Below are experts of layer 5 (counted from 0) of a mixture-of-experts language model. Rows are named down (a neuron's output weights, with its number) and show model dimensions 0-255. Each number is 128 + 32 x the weight over its row's rms, rounded and kept within 0 to 255. Numbers have three digits each.
Before each expert's rows: a language model's description of what the expert responds to. This comes from a sample of Wikipedia text that the model never trained on.

# expert 0
Description: Word-ending pieces completing a longer word, such as -ous, -ed, -ic, -ing, -onic, plus apostrophes and commas inside names.
down0:162124182172148146081129117042133151107109122087087130108155126084095150086165125123062143157177157102091158146143081135067072199104124141117111053147116141179158082067143144158142119136088133133145048100127145125116198128152179170143121090142153103139135149111083145166100110091147167123137147137120113103041178166134152055140139126134155189074149094157156138098092161162092085162155103116139103133089151123086102080148123138108106120132142075116119167075170148153040115115123142191169122178128130083066106169085111142182125144159082129178105124133139164129160114178140163110196102176127095120119139157185122143103115151151100113068154111140122190142110123094121163125121177058109178098133144135121118097132120115113107089143140128153111167148103169159081095114113095

# expert 5
Description: The word the, single digits in numbers, and closing pipes or line breaks ending table rows and list fields.
down0:110134161106118154102118174137161138144124090117134096138119045131181119090102060083136104120119088172161099122156154112178129137101135117137178132101103140065131129149139111141090110225093202178161125139138147126122189122116173078154108112111099157108187099135166103108149142101140117118157115112128131169153130135093099141140141156200160071189036172161127175145122162092165112142108123106173154122078125070207143106106116116129075093108088079162126090102133144110101137128124107159145123108062083151135100131145129125097125132146086151112168070052124150044137102129059115102101176108088134085118116106131085147125136148098103123143147147148066142095125098185091124104121114080055113126083140166143123148158145177083193061134122147199117145141170095126143116173123105

# expert 3
Description: Field names and separators in infobox or taxonomy lists, such as Genus, Species, Born, Died, Diocese, plus colons and semicolons.
down0:129155150176177188192140134150122096106098104105061144111121148157223125173086086123077064132155060151113116175134190166156123092145158148118134188081121176155138123130129140115093120145133123174086059146124168148135115145107155200106133168170137120166146134102165151125169145129064167110087126145207101100176142150162094132172143150162110058118147124127079146108103171131136126117168069149119171148094101131173153152129131157120171108105148101196114095045153122117097150116126119147110166128108083109114156135145166099098070142147143144087093169127100077188163102146149132114123128184136153088133109162144082146153162119109108118158125138079110132145148119197148137141136193101139117039155133081138160113109127131118113165128179120136121176073091057071098122163139116

# expert 4
Description: Table pipes and cells in sports or data tables, the hyphen in Abd al-Rahman, and nationality words like English, Spanish.
down0:108135171082165108122104133125103110149152166166189168187128142126094157088131104149146168158172138139087114170140109171151152167062107084134159132120124103150088107144155101151081154135131138155071210148137151105103116127136083096126149167118139127142148141134127186129151168119147103148103108130023117141178141121129080139143127213119158119166178113106110119142173114110099122176107116139125130186067123081147116143164136216056108124123091164115113129188117130158136111125141095110154117171131116103137104164151159105136138123154094093210145189121147148165161168180102143134108141161153164197141124129172165100083153166116168085145110136114255112150158118166129133160080098096161118100199136144104093158137107158146073116189120161155076074104142163166115137098138151

# expert 7
Description: Function words in set phrases, such as known as, such as, due to, same, out of, along, among, in.
down0:109198088167123101118148150162142135209141134088159100101135131122181134102154057161148133157109170138170079105123159062180107122144160124103085094152174107157142130094081123137127097181117159116093078159114111126085112074099101089133104162096174106173162079153116141090128082148094095134147145098112124187116144134140173131162128116130102077150142149091058138093109130112125150095116088176194142155166171096074121118152150109144129106060104119086154139146172177119135174131186119101116110145181128135142127068146149172095189136163154091105149118109068155166154185061097119137109060097182151164126131136120176084172172078107141170086161103166185114102142078109125136159150108171126104144140150140141129169119184088103164203150131162125083120115148092181181159138135126

# expert 10
Description: Capitalised words starting organisation or place names, such as New, Racing, Army, Air, Road, Central, and field words like football, mining.
down0:143166158127123090104126161124133110085114094122111097107124161143067039117115134138169064129123173119082120104146137132156115149138071158080123128160113126135132118062100161108070137124178106068172172142087086122087190116160095138093092165163097134140145136091135150074157154191114116123142112110116108145142187097129118101163109178138126101142129082145187072183115141118225137112058134127113117102155181151122160133101118101140175097164163079116162125124117104164107202120137105185126106107123098111125144141169079079175125075125103092114104087141196137158125135112152127136098050144075142110132138080141120113124082137181074141133115194171242127155135160138165155132117149118136159150144146105118113112085087096119122082063100097154157182167093119125097162155085098

# expert 6
Description: Given names and name beginnings, such as John, William, David, Jean, Mc, often in lists, tables or match results.
down0:133136125139182130189123087152140132130102151064149134123125137130135182167177106146141172151154090155106153103137137096114106149054144161109168080070174095104183126156160222166110159135103136148107113123188174130110122113117181138091142166162039115133047100108094167162090105136151147160101131087078131139123114121160147089144080038122150152130153110132132112128112145139101183107162137113176129155106094133153109125098195118110160098209116148108071192146101121152115142131159113120149132081129109078120122146084155093135121132172079086136148107162110082117115118096159135105046093231221132097123154116111084104156194116107139183156119131153133129116152098143158129146132125122109150161127158134118153120078141142115146151081162137144125162122135125127168119033097194

# expert 9
Description: Country and group words like US, Canada, English, women, plus However and Nearly opening sentences, and parentheses in tables.
down0:149098107097172131132077161093104111112167118105117194096094145127158147153158125052087155142102077128146134138091083116137116147104114151141126139117173128141121140121110138187119144076127115090081142130113109139070147118091127138128090130099084152086112151081158108115181166152101121091114149126107127095067137130098111101188119104194193101114094154097114090174135115118188137102129149106141151206107122133118118109148098139122061164175164134098168124181113095101103130146186148135115140063141144110132092122149113123157136084088166132146139052106101137143096149136074150067119077195175150109088103090170107126142126083139151148095239171086106135138175132089111143093118117120144145000143124120160135104082116148074124062153121149210136159108129114125128087082182121

# expert 8
Description: Paragraph breaks after prose sentences or quotes, pronouns she and he, and names of institutions like Board or Academy.
down0:136135120136160094125162085075186113148151112116170140079104112119155171139130062124122132137113095153139160055135147083102160143128134150131127124121101139147141165146187099130152118165131123112078109031158162127117162091153156156099094115169102088092164128116101185064100112075124167172129188146098107114117108112107143154150106127152094110095139122120109134107120137123108109178157142167088126162101165098138192133159170153126123125087139149104107083206114098110116099090125149149196076134119065081079159099165125114137087095142133134138161085147160179174139154100073091054100131093123119149128146096116122193179134113083183121129129202161139103148123087152153095109195158166110140121139076096138170157147127163139159156190158198140196077170094144068152104148210157

# expert 2
Description: The word as, especially actor-as-role in cast lists, plus table cell breaks, line breaks and verbs like became, been, be.
down0:143145185177138124112164129147111107085146087139091155178112118079139088170152108111158135084156154186163112141124169087116165138087155142158150116155135144111157135106073160114108113113140114149164179091104118147146134122123071144098153107111137114176119098180116178072167174149134119184089113045056107154138139104105189141095165110141115094112126105126137122102137160128124140129135144180121172135147134147147127165118183188057176138141118159148118162071143148109138116106150126109111126092087145134151115123159178150095160149181167131148134119188155132129114142077071144192107156142113082127105084163144102168137157159109173150137069131089200163127073080182141145123141078132099077255065172055071082080131113133156134098154088103084143129120148127136178147123151106

# expert 1
Description: Periods ending sentences or following abbreviations and initials, such as Geo., No., Dr., J., usually followed by a capitalised word.
down0:090134070135128152112115166069065077125112115075168184155132117146119086121107100118140114157140123088172137143099139101129175123121172154205166118107134149122113061125080108137112112106127136131148105165207092130151120116108081127068095103148104154156065147143103130179045133075149176083111118147171150083102120155098092126145127110106172116111079113134132126113090087135110134135175163111159043059085106182128192104145130171125120144132084044177152113126139140095127170078136138105085149127139173136091115097164087137142107114180094100152115083126150038156146137124079115101108124110186156161118156114119083064124102151064128109149123116116181088180163096121161121095103159087157164066103100103123129147185095132145104175101159136126092112136160097125099075164095094

# expert 11
Description: Hyphens in compound modifiers like low-carbon and late-race, word prefixes like non, dis, co, sub, and quantifiers one, each, some.
down0:123145094121150109095101154116143131100104199155099121159112118162156171142149108149068118092142140129142107109072119116118111087145059128194147089202146132044099122106140122156116128138143088095141103152126100149123102098121124124128120115054114142165120037165130147120097146138110173178113139096084128128117120147140150103151168088096077149151100105075148169132122153108125112196126108130153145162148110159112103136133140134121073110123129070109171127108093145186189189110135149124136202108031146170100140127121107107108182090200097125141142097156118155192158126049149123084123137132167105131129135086120118125169128019137093150136108098128142094143127165045186149097121183137145103148168193085107100162131086132143125139104195096141049139096150154127137110108107065